{"num_hidden_layers": 10, "n_experts": 64, "experts_per_token": 4, "num_attention_heads": 4, "num_key_value_heads": 4, "head_dim": 128, "init_mimetic": 0.5, "learning_rate": 0.00203, "lr_mult_qkv": 0.5, "beta2": 0.99, "doc_mask": true}
Below are experts of layer 4 (counted from 0) of a mixture-of-experts language model. Rows are named router (the router's row for the expert), down (a neuron's output weights, with its number) and show model dimensions 0-255. Each number is 200 + 40 x the weight over its row's rms, rounded and kept within 0 to 999.
After each expert's rows: a language model's description of what the expert responds to; "raises" lists some tokens whose logits its average output raises strongly, later layers aside. This comes from a sample of Wikipedia text that the model never trained on.

# expert 53
router,290,177,228,242,215,193,150,237,197,109,145,208,202,266,186,213,211,219,125,138,208,206,182,267,158,129,137,215,172,246,206,214,174,177,206,217,128,194,184,247,146,198,174,193,145,90,211,204,160,191,243,144,140,211,161,137,178,193,117,174,135,208,235,246,235,221,182,195,110,298,163,201,141,313,180,221,219,255,135,283,183,213,219,231,167,90,217,131,264,167,164,219,218,116,193,223,226,149,135,168,216,212,220,186,199,125,168,167,221,164,187,304,205,175,194,167,145,239,140,202,190,228,210,158,250,170,234,211,177,161,268,197,222,215,212,181,244,175,236,180,207,221,170,238,140,214,209,215,154,223,175,244,273,216,203,148,218,222,165,210,211,262,260,168,181,199,156,219,193,228,169,229,254,205,227,233,174,178,209,160,157,166,158,236,224,226,193,193,253,155,176,260,244,224,265,192,224,158,186,238,166,186,226,218,222,151,201,224,179,204,171,202,159,221,210,219,279,171,173,239,159,226,136,180,246,156,132,164,292,158,207,184,162,230,139,241,198,220,250,202,212,224,209,191,224,223,190,184,239,207,239,163,134,187,244,163
down0,246,232,190,140,223,171,187,198,190,242,157,172,169,215,212,138,191,299,255,143,128,181,178,253,222,184,195,239,182,183,153,266,169,218,260,229,182,184,197,180,153,237,224,181,226,178,178,171,165,182,216,207,201,229,190,251,258,164,173,207,164,233,191,221,184,244,155,168,138,173,265,189,186,136,140,210,215,297,194,276,234,166,279,285,204,157,163,206,229,264,190,232,257,171,259,245,237,249,200,197,224,163,234,181,188,163,205,157,225,258,181,262,210,175,239,266,172,249,175,204,212,198,158,200,199,259,189,168,146,221,221,225,190,186,164,214,172,178,285,227,200,210,153,290,200,163,180,165,248,147,136,196,209,172,197,190,187,178,197,227,96,151,144,158,217,204,225,176,138,170,189,137,236,174,218,172,232,162,211,169,231,217,196,207,261,194,191,216,270,82,231,172,230,233,215,156,275,195,235,187,266,134,245,249,113,179,196,280,226,177,177,224,221,243,168,202,193,201,172,179,219,185,213,212,186,211,224,138,114,279,228,206,166,163,127,188,225,178,234,231,286,246,192,286,191,242,174,179,285,186,171,145,113,238,154,171
Description: Mid-word syllables ending in i, such as ti, ci, ni, zi, inside Latinate or foreign words: car-ci-noma, Spe-ci-fic, Se-zi-yan.
raises: "me", "mar", "ng", "mu", "ll", "mo"

# expert 19
router,254,179,189,302,169,170,167,229,200,189,133,122,193,263,153,197,233,227,188,164,277,186,194,259,88,152,153,220,186,158,197,224,140,166,196,153,165,173,189,240,106,221,213,204,151,144,194,217,132,174,216,180,229,186,194,198,188,206,130,206,244,150,215,237,257,192,164,177,108,241,172,253,161,241,180,215,148,201,186,227,171,215,241,243,189,143,175,142,237,167,148,230,192,167,183,207,178,211,169,201,153,202,211,132,168,167,137,158,212,169,228,265,218,214,237,227,147,247,125,217,142,208,218,159,200,113,215,149,190,211,254,178,238,196,264,229,203,211,244,184,216,203,209,209,176,174,223,213,121,219,142,232,241,234,253,179,150,171,167,232,196,253,262,159,200,160,170,222,268,242,120,257,176,222,208,242,142,157,216,155,212,227,253,211,225,224,181,228,252,199,240,257,230,186,280,205,198,191,223,261,190,212,209,191,232,187,215,204,170,281,169,184,206,231,185,205,252,143,204,204,152,196,122,154,259,239,186,145,306,175,199,135,151,189,176,226,195,207,308,255,205,240,178,207,289,203,199,233,210,214,275,166,144,151,220,132
down0,174,216,250,111,193,147,248,236,138,150,246,202,148,208,223,200,201,225,220,161,186,214,182,160,153,122,175,227,175,178,233,209,174,156,220,131,150,193,268,211,134,248,157,224,141,233,273,152,181,293,176,194,218,205,196,199,302,212,224,188,136,203,156,243,191,197,197,201,238,227,223,184,141,222,226,138,155,152,210,182,206,267,206,198,256,191,180,109,200,123,195,146,204,249,202,254,155,245,226,202,195,179,211,121,186,232,229,176,287,181,183,244,159,132,198,182,232,179,192,203,208,192,159,146,106,142,136,169,187,208,163,183,164,286,199,213,207,264,255,199,249,192,189,175,162,205,221,183,197,181,209,248,267,256,211,211,221,192,226,201,206,183,161,168,226,222,192,119,186,226,110,191,234,275,226,256,183,178,282,210,220,185,200,123,215,232,152,190,231,207,151,258,176,136,154,184,223,182,192,199,197,235,197,155,246,238,214,174,184,229,222,214,250,172,228,212,155,193,275,226,258,217,201,158,174,114,228,136,251,184,193,248,151,207,223,225,156,113,234,132,144,170,197,125,178,88,211,193,186,179,221,163,242,266,160,182
Description: Word pieces right after a capital letter in names, titles and table cells, such as M-iss-y, AT-&-T, Al-H-ila-l, plus table pipes.
raises: "iss", "ct", "ap"

# expert 42
router,231,227,193,256,158,185,205,200,111,196,158,164,181,194,169,242,174,261,167,150,264,206,206,217,199,137,126,273,192,251,263,175,210,157,195,179,202,190,224,205,151,173,160,211,155,229,250,208,185,184,164,176,210,222,198,102,207,223,109,188,282,203,164,225,271,157,212,229,131,262,202,203,163,234,201,224,249,176,176,238,131,248,250,164,197,195,215,175,216,209,143,205,210,170,160,263,198,207,171,181,174,160,218,121,212,263,191,191,288,188,244,227,271,143,197,199,137,232,144,229,209,247,168,214,278,174,246,169,170,156,243,168,281,239,184,172,238,258,164,190,197,220,223,139,179,190,216,267,122,262,156,208,225,154,177,105,217,262,166,250,273,253,219,214,236,162,153,151,256,197,199,251,173,164,220,172,172,218,251,168,157,245,162,220,202,239,207,229,138,187,261,195,228,217,235,202,195,166,227,301,172,180,195,205,236,246,245,231,156,235,152,248,212,291,197,210,255,156,196,200,165,205,139,96,200,247,149,165,258,190,201,192,222,192,199,297,152,214,205,251,206,170,265,215,216,168,159,263,219,180,231,197,236,224,201,180
down0,194,259,194,171,180,233,172,221,175,197,183,249,219,198,200,196,198,151,223,137,191,133,224,163,124,232,167,259,172,213,222,238,196,221,108,240,161,176,214,193,151,258,269,122,187,177,156,191,191,208,162,219,166,207,253,200,239,126,191,197,174,181,187,156,179,215,196,211,169,130,131,233,132,225,181,256,233,196,251,249,263,273,203,224,263,182,190,193,191,270,126,248,239,178,166,265,160,195,206,237,220,196,110,230,212,234,218,162,230,253,193,192,159,241,252,187,131,191,209,185,250,186,190,157,184,192,195,210,222,139,197,165,149,253,172,144,207,194,178,141,181,200,216,174,167,203,211,197,132,200,177,179,185,173,188,155,171,81,234,163,162,203,236,182,205,282,215,214,218,219,194,192,218,176,302,226,261,224,180,144,178,142,199,188,181,151,135,171,224,203,141,178,222,191,239,179,275,141,202,159,198,209,215,200,198,217,181,141,194,219,187,276,168,126,143,262,146,228,163,174,71,216,209,202,204,187,115,245,221,155,206,224,243,265,163,215,266,260,215,262,261,189,83,197,176,176,250,260,197,221,170,179,205,113,143,225
Description: Head nouns naming groups, institutions or works after the, such as band, album, school, journal, Council, Museum, theme song.
raises: "\n", "\n\n", ",", ".", " with", " since"

# expert 38
router,293,161,143,239,170,198,154,234,124,160,188,139,192,252,141,287,157,236,221,224,243,121,271,194,173,183,103,181,211,201,227,230,176,172,219,182,183,212,226,155,214,184,162,170,183,237,233,188,237,190,252,91,186,159,214,106,162,147,198,206,223,146,180,228,188,197,229,157,148,286,185,149,187,246,197,250,220,137,207,232,183,262,244,231,224,129,147,95,158,168,135,243,208,162,167,184,185,198,206,205,160,182,275,98,218,223,128,144,191,203,218,235,260,122,168,170,163,222,186,236,209,243,269,160,255,121,178,141,224,199,247,180,300,227,213,204,225,241,283,171,200,178,207,169,157,177,202,210,145,210,156,194,232,181,238,146,180,186,143,236,243,248,204,178,203,198,191,150,226,202,165,235,219,185,198,164,172,211,245,167,171,229,229,240,173,256,201,162,155,185,246,211,224,136,227,175,192,202,236,259,211,153,211,200,237,208,232,191,138,232,139,208,216,216,237,195,212,142,219,293,166,280,136,151,252,224,158,223,213,203,203,241,277,202,220,203,206,220,220,194,180,217,208,168,241,196,161,212,227,161,209,162,147,205,135,160
down0,156,288,168,253,261,178,216,229,248,188,186,186,146,130,210,191,231,253,248,217,156,154,170,181,207,216,218,167,262,203,259,142,197,155,253,228,137,222,254,202,208,132,233,170,248,208,149,259,155,128,174,210,225,234,196,209,207,212,164,167,207,232,206,251,138,156,226,198,226,203,247,139,115,193,193,188,207,179,160,175,231,173,165,205,125,152,166,148,176,180,245,228,132,213,259,261,162,232,204,186,185,263,204,136,245,210,219,239,255,149,200,181,218,203,184,254,185,221,196,220,207,184,300,147,137,115,228,244,222,224,177,244,247,195,197,183,280,196,186,263,195,219,172,228,174,242,215,197,229,205,174,189,127,174,221,216,265,217,282,188,183,186,220,239,170,263,215,151,245,187,205,230,234,221,236,198,114,213,158,197,242,201,145,177,189,223,218,229,220,110,205,233,232,174,175,223,173,284,143,120,235,119,285,225,175,245,134,191,230,188,219,265,217,205,158,239,75,199,177,277,164,128,219,259,210,149,126,195,196,239,233,236,183,188,239,193,192,188,224,156,162,238,213,204,257,196,173,210,119,244,212,194,189,234,249,168
Description: Given names (John, David, Martin) and place-name endings like ton, ley, ford, ville, wood, often inside tables and lists.
raises: "ia", "ian", "ía", "'", "’"

# expert 24
router,292,271,167,232,168,175,175,199,139,239,167,210,181,235,196,243,156,251,218,155,192,228,260,250,233,122,119,206,163,231,184,202,154,173,208,159,147,215,207,196,133,204,223,181,185,221,184,163,196,181,233,168,182,243,197,122,117,207,181,206,232,196,171,191,128,135,220,190,185,266,146,224,195,237,188,217,217,187,225,245,150,199,250,260,168,171,161,214,223,176,137,186,213,180,210,242,185,189,247,180,162,160,198,126,201,175,131,166,189,158,197,231,222,156,192,244,187,258,170,226,253,197,180,156,270,191,209,177,204,152,235,204,250,213,196,180,286,188,236,178,219,258,182,107,210,195,159,182,141,267,176,216,143,179,243,181,167,205,149,209,261,292,270,149,183,151,169,209,209,235,137,230,166,175,250,209,142,184,290,94,176,226,126,247,164,229,176,154,243,240,228,212,256,195,280,232,191,197,199,262,212,149,171,191,273,158,230,200,163,168,145,235,253,241,213,128,215,124,165,172,130,233,182,111,246,230,195,235,248,161,197,171,183,210,206,219,153,260,232,233,207,224,185,232,247,266,194,198,248,173,281,200,136,235,171,168
down0,257,209,264,180,206,196,164,118,222,117,134,157,190,240,164,260,211,176,163,244,152,257,262,222,203,139,228,267,182,172,164,254,252,272,157,182,199,209,84,213,220,219,225,155,254,218,184,255,204,257,249,113,174,202,165,224,138,203,113,206,181,216,216,177,215,202,223,201,194,183,212,117,200,168,157,280,195,260,193,166,270,194,215,144,263,196,178,160,143,164,239,242,232,187,210,161,194,277,117,154,158,206,168,161,207,131,160,126,266,198,155,207,189,168,181,249,131,253,143,169,256,260,225,191,183,208,232,224,204,181,136,298,181,179,147,256,196,255,193,188,208,194,205,223,185,207,219,270,220,251,184,170,189,226,256,152,171,212,148,274,200,183,186,283,183,219,230,144,162,177,216,210,186,252,209,247,236,170,207,157,164,237,219,195,181,255,196,211,122,177,221,226,194,210,174,141,154,208,232,182,203,115,233,188,239,211,202,206,195,232,149,217,152,233,116,213,241,226,133,215,204,160,149,174,180,195,143,207,229,236,172,222,214,175,271,218,256,220,272,218,182,206,247,217,138,251,240,243,177,218,196,221,160,155,226,223
Description: Opening fragments of lowercase words after articles or conjunctions, like co, di, inter, sol, cle, plus line breaks ending table rows.
raises: "=", "Scientific", "|", "Member", "General", "lies"

# expert 44
router,303,187,221,249,155,223,214,312,148,234,194,147,195,306,172,259,174,193,206,200,220,151,155,299,135,162,161,186,198,303,218,149,172,172,226,190,145,183,185,218,164,218,193,181,147,203,215,223,262,147,258,179,260,258,226,206,167,217,155,227,232,171,197,250,281,135,206,218,170,208,113,237,153,215,188,214,225,211,163,293,132,195,207,189,229,205,215,153,202,162,135,258,198,193,201,220,191,169,168,225,162,177,219,121,222,231,178,152,237,195,267,287,195,137,183,290,186,233,184,240,170,215,197,163,225,155,277,147,207,158,238,168,262,204,196,180,261,171,174,205,185,250,138,170,179,160,176,165,156,215,160,226,265,146,219,162,182,247,149,228,221,233,206,137,182,246,205,175,198,226,205,228,174,237,247,245,197,192,220,184,144,256,170,228,156,219,202,168,192,161,242,170,209,142,264,169,144,167,196,234,209,170,256,210,231,208,226,237,144,233,152,236,271,210,218,163,193,175,212,229,176,243,152,141,290,201,141,157,279,162,201,148,134,154,199,264,185,221,248,227,157,205,166,224,245,237,189,201,159,218,192,172,192,218,173,170
down0,144,135,247,251,228,220,251,155,190,222,150,182,169,204,254,208,128,204,188,224,220,225,220,280,165,155,203,151,149,287,204,133,253,132,203,190,231,163,203,247,220,174,231,180,223,190,176,207,213,163,227,273,155,265,263,168,210,236,150,146,207,220,198,228,227,234,176,146,206,195,187,278,217,239,164,273,189,222,234,188,209,243,267,143,174,189,181,303,223,161,297,229,253,209,224,285,196,194,240,160,153,215,175,128,191,126,186,137,169,149,165,201,246,158,204,236,196,193,150,116,213,210,201,204,196,198,294,206,226,228,222,226,143,132,172,187,235,184,158,188,182,144,122,138,284,129,98,191,163,249,200,226,252,192,212,195,193,186,157,160,222,226,201,237,213,284,167,180,248,179,212,234,213,174,232,234,180,202,207,246,121,237,106,209,260,192,269,241,184,191,172,205,188,210,186,214,183,201,191,167,180,230,179,240,238,261,149,227,277,227,230,180,177,208,188,152,172,160,247,228,211,198,247,227,215,167,236,232,249,179,152,214,195,189,183,170,154,177,150,168,185,191,161,202,254,155,162,253,182,214,200,115,154,243,185,292
Description: Middle fragments of long common words (Rep-ub-lican, Sub-mar-ine, Ind-ex, vac-ci-nation) and office titles such as director, president, Governor.
raises: "ze", "li", "ia", "s"